config.yaml
normalize_top_k: true
routed_scale: 2.5
router_z_loss: 0.001
init_std_router: 0.0199
norm_eps: 1e-06
tie_word_embeddings: true
beta1: 0.95
max_seq_len: 256
Below are experts of layer 2 (counted from 0) of a mixture-of-experts language model. Rows are named router (the router's row for the expert), gate (a neuron's input weights, with its number), up (a neuron's input weights, with its number), down (a neuron's output weights, with its number) and show model dimensions 0-223. Each number is 128 + 24 x the weight over its row's rms, rounded and kept within 0 to 255. Numbers have three digits each.
After each expert's rows: "comes before" lists some tokens at least twice as common just after its tokens as in all text; "gets" lists some tokens that make up at least twice as much of what it gets as of all text. This comes from a sample of Wikipedia text that the model never trained on. Tokens count by the router's weight.

# expert 60
router:091099114098105135145140108141151121171097113144140087128095112163133160133148132114138115162148165099137094119104095117139155169115184123098140177106098122137111147174155157113099075112163117165075146149156151093137106127119154111106142058121071108155164092088124136120114102112125125142086158142125140121155138110121155122138133103134111147140095137130117139103096153124096125106137108136114157113123129120131115104154149109121084092117132123145140145124157120142122133119140125152151123150117181161143116125100108147088069170143121154126137123084134128141133154128127091087122117165148103088147121149139133120153154144165086117161082143123102160168111119141129096105132
gate0:115068101170125126079128169138117156108132110113106096162149152142138102123132113066110087105097104150133164145130165145144117140127124127135149205106104180142160171155126104123121132089130148159151102132124135097123181122145166130123081141130155136144095151111118106103134145094128115098099207148121122131098130120157160136088143169109153122127135135114132139125088127112089142092153146129092122134114150176148126139150120101152144115145133103103089142052146124179126120125121126105155104109106124131097083126133120116121137105149155110127113143111160172103106084140158159132145127110116120101111134098114126120133149116129137131113135138143172119136130120140137156159139
up0:118096143129116139191123097129092101117125124138134116122108129127119159144123077189141123174158136113117094104121107122131111115122137156128134108136171103157181087106145136127139111164110120135100184138101072146105118155104089082150170118156117098170119171143109105126113117145116138148112098132146125125138125171140089133152137106120122141177141107126128147137171141124148130132122148044187131096124119092126134113126124118139118175098122108152167100156134112107160169159123139146121090144140119126139154167129135117158105117098102140103134127130114108098127108113121104163110160151125123150145147187143098131131072144123134154129109145151104119132093134115110107135079
down0:095102133138147145137082147151176112117124143120155103130123186099146110107134143091122119139133126149094148186168136146127137121121111160132118113129083120138098134113101118152106133145164147096113107113113142112116097123176126148080155129140161182138121087115117112109158122083129173109135092082126144135149127119128128136152122160144136121160111106108139070108103152147080118117129109119104097109120160147088096145088127120131136105171163164125098136192128154113132103121184134086121141130122116106117144181141120127124150125117121125125133146158088119140073146142086133115131122092135107129158131155095114097147166109110143088142193155115136118138175129130148141146119
comes before: " ", "0", "9", " N", " —", " S"
gets: " |", "-", "1", "2"

# expert 6
router:125136095101107159101124149149118120134107123136083080154126123164140144120146108105135075163122118115125061098101100133130110133123145140131137158122122098154090142142157148123119118082151133143089163124106169099127114163121184089150080124115119124114105143147071143158116065102128121164114166143141120139120138091124117139102130114112124152105147124094116141101109128129119119143136157140105134144156166086127112088155150114102120104139134140125111112102178127163127129123169140160163124158147170136138131119110150174085111143105077145155154176103126167147136153140093132094145100142108130097136124155161121123153123139149138132157082117122069141134103131146180119142130
gate0:135130124109124130134117123144075133131100148115072153148115126134151149138167125169092127115167131095094126153135086117127143121095101111153082103172129104105081134153131128120136145124101121167089151046151175091166168136181073103191144115133136106098094112191114139109108144120144119141132138137118144126142153122082111122110136147102139123133124117128132110137082166128136106129118155113163123166105138110112101164142111115120132113141145134160125131152127136168134140149134156162104132085099164098113120120164106149098129193106153127101153135100128160138115126125110135097091109123129121105172131127118125141175114135149131157122121162124095111114131123125164139092114
up0:166140133137102114139169150084160145119114139150163104103183133126113110117134123111149093138123162178169126139149106134132106090127135146126171112126097157106105139107118136136107118117097118107131104168153153136082098102096147135091074147125121146125157142087118093131122116172100122138126113119099159138144135101125091093158161076145101109129133169123133131101174095116128154147108057142102153144118107172169134154113158118123119118116138119132118112120120148154144113132111146133121112176166096155141129151106124112170126083178128126156110128148157101142173114122141089142112177137107095112105174145122104111119104129097148140120137088124136138155075155121122114159132
down0:125103127136130095181167111171164184093140125183166136105071168106135175109129151081139101126150104139149147121158102100148121106094100130141132143139131144131148130163099142131122098150113106141079089135064133135137138088139134133179122095130139135149127169139169124157143152102124112081105110117108156131106108141113101121099146132128127115099135104165101145135108165115111148150121129111126163119119158120176144133078145146095105126133123120099143112142132069103125110096116122148111119107153149134149133095126105142104106107112107105115142126145093151109163133086137148140150104108150132138141118169139098149143169120182139123142122132100098162125187146137145100142138
comes before: "1", "2", "3", " |\n", " to", "4"
gets: " ", "ies", "ur", "ans", "ag", "ony"

# expert 15
router:104083110089089148151156123137139145160106123180121118167084112153157186126156114118144139156139141123135126117118101164143156125142140167117129112137092141148079109182147116157149109114139114122079120118164149108129113141127152111130124136120105113117129130163128160132136122074139126137121144143108111116112139133099127129127131134161073163099086128110094166120099133111077140115135138147119156138129155111155125102140139142124123082123132111104118132148119082128124157093128145163111089173108175098184111203094125166123124122118135148113161159104132138144147177115092082097108086145154110112144114160139150121142150153145114122147080146130106164159115101131116100127118
gate0:137114132070150122123089159188090113140108145190128128123092128139160135135115108102122140124151142122132110138143112134117147143139127181131142131115129122103143111133116111152108151110124118150122082102135171145123142130106094112149122189094153138127150114097131098113181119097097100100162128154104117181113177142092192133107083130170102094085149136151153134116117132121088133149140110162137131130084187127126140127131127111134114105116133153117122140167120130159131127092124123123098117139115139154112085126124141100102103167123108124162110135133137135132117163164097100165158112107115120092131103166125104147142148073139137119172168135152094133100085152159108134162131
up0:094068142098143102136120109134153117174127112117091058147159086132107096114125135155120140140105153094137128135154082110104125109110132082116114124132124117088143065139132137118160100149092146145115081129133144192143138135129139137142087095128163170147082086160098139123129118159107121156125131146152177119135163148145106102151106099126127093128115150178132146129147118133172122126130151150148119097120125145124122139149184114109155135112126110127155140161153134106130098119128128098168105131142108161154116132136123116123139125141130113158140170108156136073148119147143103113090120108152135128142096135088097162065097121131098145177126127134147158165116136114129120170139
down0:131120113139148128129153095181123150102152153059154136137132145111115169154122143127122130156122113103149137114094159113131153128066098124133121111145156112134126103132133109134117114115124132134070181098098161146192137143121108145090143126121144088130098124149129138133136117167134124137093127128117158169130106140112163136120154123129105153116172126095135122105139139151143128123110115101097085116106058130138119109161150170173129177193158142127131126116207117106142110137130087160120123108143131129080133123123078127144146134108121141090113115148086152143130132130127103085129107110156143144130141135119126173135186102166114102108105142117137121109125084095159112142120
comes before: " ", ":", " \"", " /", " (", " A"
gets: ":", " |", " /", "/", "°", " Total"

# expert 30
router:141111146103069089113122163136112142121137079161130099139117132142144140131118099133142120143104131142156100091111121139112145138148158133149169148080129100171101149131162145138121063110167120121110149128136144087133085101122108104107123099113107133138111105097121152117087080104137138157120175127105118127133094124125144168139125157118091151155113134106114167126102126137139165149102151140094159116161149143133094122156154103123133101097155109160131107131128107126135143099184139149163144113092145127171140170097109152081105137150094132108149178091107163130152161146106115085116089130140121112124125129147135104139161139143085124111108163109118173167099151174148107130114
gate0:110131071133100129099151159151101107071145122139126123167104128085118085128157130134131115145122130117180131086170154084171121103132135112162161142122142113155107145142096120152108099131162109117103138100133095140153136140118161120122170123107161166155128166142127137120096124143105153117137116120105150161106116110131116160171155073144060086128128126113108109164078134131133138109110136140096107129130119086120112133171141166111115093163121139154138125194132140118129119137155107133127146099143142133155113143115149099119140140124110160174153179098159157102156128147126141069120104094131099152151115125159096150122126099141161117097103131126153123120109112096121096098106
up0:111116145149128135106106133151116120147120151104112112130129133154164155101135110124114110130123126153113170159072136145100108180062072139101129133131101163134152074142137148138101131117103122150149130149129185089123121070138100202146077129168087085143100102135114141119132130173149124136126121112125095124097163166128118085133121152087184177120140135087149150111137141138113121151129125138192094144143141133152139122117158128127116149095133099111105175098122144106132143110121133135122125144122106165129124153107131131156136136115171106108130129128111086112091128055138134171150152112136147104133152103142115121147149117143105110119139105127155133152127150109111170142137
down0:110122134117136126111116081152096141147141166111146080097082091139129066127168107112160095116157156160128150107122155130096125146122133176116097157104083120129129129160154166111107140096121144103127119144105122149135118106135121161100187134115134179126138122095112139116160132170092169104111118136163149154118128150128101113156171130134171121148108165089095103145099127175163122129126097157165107129131171107147127109145136114148096108107142127137127149133145158154132104126121136115156162154115131151110095150096131120105108130142128118138113103155139130089110098133107115102150103126186148136133151158089111127118099174131115085123062170132121116101139154176111133113126
comes before: "0", "5", "3", "4", "6", "7"
gets: "2", "1", "ult", "ier", "i", "5"

# expert 27
router:141086141098061138142098134162118124132099141190138149135081079196110155148115127121117136126129117136114106128089085134143121134107140168143131160120114097143080091165138152153114099070137132132110151163124163099155143143133146127125144111115119111119132125143102165125112080121128142139114164118134117109114151139122146116108128088116094127141113097135134140110122147119086144152085130129116151145120170145114130124148165111141109110156107103105110136136115116154080146127151104149126142131077190144155129159117105154116124141100113162105157161074111132139114192105102074106131104142125103093144105173138145117176149126167146133150131134128096148119125127154122103119095
gate0:138097122160125123097101187126154142095122169100127100169134148123152151060165155146107119132127106137164128133143147109154132144120129134145133164183109116104136102134074119134164136109127080155102123118175148112110144075148092110200131130133129132096115119119094169163115142110141135126139140133141154133102109121134152135105139100131128101135080086120115118107145102107152152144116121134131116146109123172151138099154140117152182087144067152136130139159081105132109134118097077132127103120148123135141118128110116138116156159138103178128119114105139120120110165138128132123143135108153122134127133136166083127091140098155146129127126113137107188087160119139106099153069
up0:136126168162131163116142187150099130113140109119116096143110116140117103152151148103142174154170093153147123115148127184139128143081125094112132140116119126163088076127139108182115111129107116124092110106136092141115133061097133125125072120139120071102136159158112160110143157167110138142105127119102144124173164097120141140139151157110104133140124154178142113106141092135125104108100088169169118141122125113141174135148148145105117106097131103136176139142121153130134114121116109126092120115156117134121182102146082121138098132091100143126121126108121085124114127151110184121082114157122152122135113163090126127167150118103120132115095175127120151106140146141139142132120
down0:165144129101078110166131106152107148159123123137167158118153123196087142115105117131143109131078141131090124166146124124098150109135157127111133127127074117117134144131172105134099155088122121155136154157141133162115115149158171124175110117166121127171099123130147141104136103159144076133118112161129089158100118149144122114141125124117098115134165104139109090138109141152082149129122136087152118150116152139146117130106167105081153103134157163161158127188162151180119120087129088115128108125137125095138139137135120099161131116136135124097106065122118129115136099135122127106112104111140099138102112112104154112130131142159091139129114139146138130154081068125097157157152
comes before: ":", " by", " to", " in", " of", " with"
gets: "ed", "ing", "ation", "ion", "ations", "°"

# expert 59
router:096108129091104165108104116159126119105078133142137113117082098176150143134142109114113135152108142127123079099110095123146163142103193134105144125135100121125119119165122119135126118105174108173122132131151124118137087130115137134105117099093098092163133123131122134158128074093133159162141116103122108117164159116140109144149139125145104133130124107122124153107124150100102136143118131110126145130103140100115155143152116104118094110181163127110187055161130127113114119111151116151157158119105160144147136141114096166143104111118107129134168119121124174150180154114127091054136132149131091099160140152136103091160118113180132123167110129117133188126116148152121133151109
gate0:113115094150122103153125179117092108114104141146114129086134149109146150120190091094133147148130110115107176133126141121139078149115111120150133108118090121113074129099098101123121121120123134126132138104135153149101083144096153145130114135138160112112127149138162164133137116086154119138159091124119144100173151126163110145136114112148163168154129144118110127148130138141122128127129100100120112144185124123149122157121119132132160108147100097057123085140100094124122149141159111135109173113178162118133149166139102147190120107157101114125150210119120131139095117116121086134148089140144108132108095114159132131126161183155124125106149122102128133116070165135150107142131
up0:129137138128124129114143116150179138136128110144154098167128185132133131134108131157115156140107127139157135095134132138124141130119139177081096186107128122164159117126087158151143135143136147112139121161137121082126196064122107134109132134161095132139113127121136119125093149153113125114158149143155096137104138072100135113144124102112130108123153094164135146122108140110133092120142146146156115158115135128102121088145125107131113139084126155123146137110141144125131146100111126085126089168088103098068068142102131116105127140119149116108156067123165112130179157146136130147123106153129172123143149100149140109135117102116137142164110166164119180096163083093100162149108
down0:105138117171100126118128120137140088135139174156129067144125143160088112158089098099100152131110114126125152153140132099103145100125113123138114151116150148085140093136113130079118131126146105106158137136142125148149139119066141138121127163120157125132112117161124110136149140125118136133139107125119104139098132173095148133185111120107160149128162163160092137123136072105140063183131164150099143149114136139093159141146104112127137089132084102140131131095134104118107152117122156127172147156123153112106127134130127134126186128146157152125123134075121139134137133140129138138095154146152071074131149161125165119168111160120066173115152122133091158147109104130102165132126
comes before: "1", "2", "3", " |\n", "4", "5"
gets: " ", "is", " D", " d", "es", "er"

# expert 56
router:139091113083076143113100138127068137154069081148082081155087080167152153110124122123138105143103150106140125081129117115115142153083119095115167139105114115181118115148157136144117080116184110136091137146165141157132108158085129163120128106096102093132153146114092176144127111124101108156096145134118144143150153117115145142126143137139074156139125157107115142115111136122105144151130134148132154133096131111146100113161156115132109120120137123133123115145148157135119155114127138128166135112122141138173138138111108158117091121119109163117140148111081152137120173130117120105112119156143107122159134144134120114136179120168125141195101151103096150122110131164146130169102
gate0:144143118103097182113151149156105148136108123130081141140098093111097140113109155172132104118127139077064140112118138100060155162147127141126141100119142151139139121157149127151131116096165121122087133085144102143174103146168130139107143148096129167153176144094192162127088161163159113118088088107123157126112148112113152127119172111136134088142107131112092131098141119102115126148124129120103079144129119141098152157138075132109176154131154097140129104159120169123118203109122130129132143130142135135129153161158142099143147140095116108121146099109141136123133146157123141119084126130111119140125130156156139142112142114120134121146102111124073136121129159128137092100116
up0:124179074120099185124133133141126127121142145120068124108156091130087116138136116169112121152128103117085157119097133130091161175140137100125084095132146117122129139129135116143141122130157088132132125133136119137121134142145107141146128116114098130152142115105161166141095109159158131117130091098104160103138169127147125079133141127145121099124161127122100113147082134101119121169115150149113077135131104140103166138146150128098144112159148107118158112190128109100152165125086134142133148115141135167075202115153098138167143084120127104111151153099162139117156179124169105089120104115091153147167131146122142150112131140119129122141133119144121156092156135169136144112083
down0:122100124090161120152139109139127129152118161155125138096139135148098139162160132089170136138126105113144128148092142112148191063173157131124136104142126113152101089099130137128177099132168086122138100102159143115149118137098142131124141135128097104120133111107132109096089110174123078136154141071161151118129150143138140148134123101086134150108146121164131124142129116174076153109125112113176101149114133133127120130126134115115153111165136115129121157130153134119152139088089129090152131102138112136086130128137138127145142145122146094090138154146125169149113117170103115151117135152092069123179137124113120153122107154090096111119103110125074128130150133169181101088165
comes before: "1", "2", "3", "4", "5", "6"
gets: " ", "id", "all", " Ch", "ern", " ch"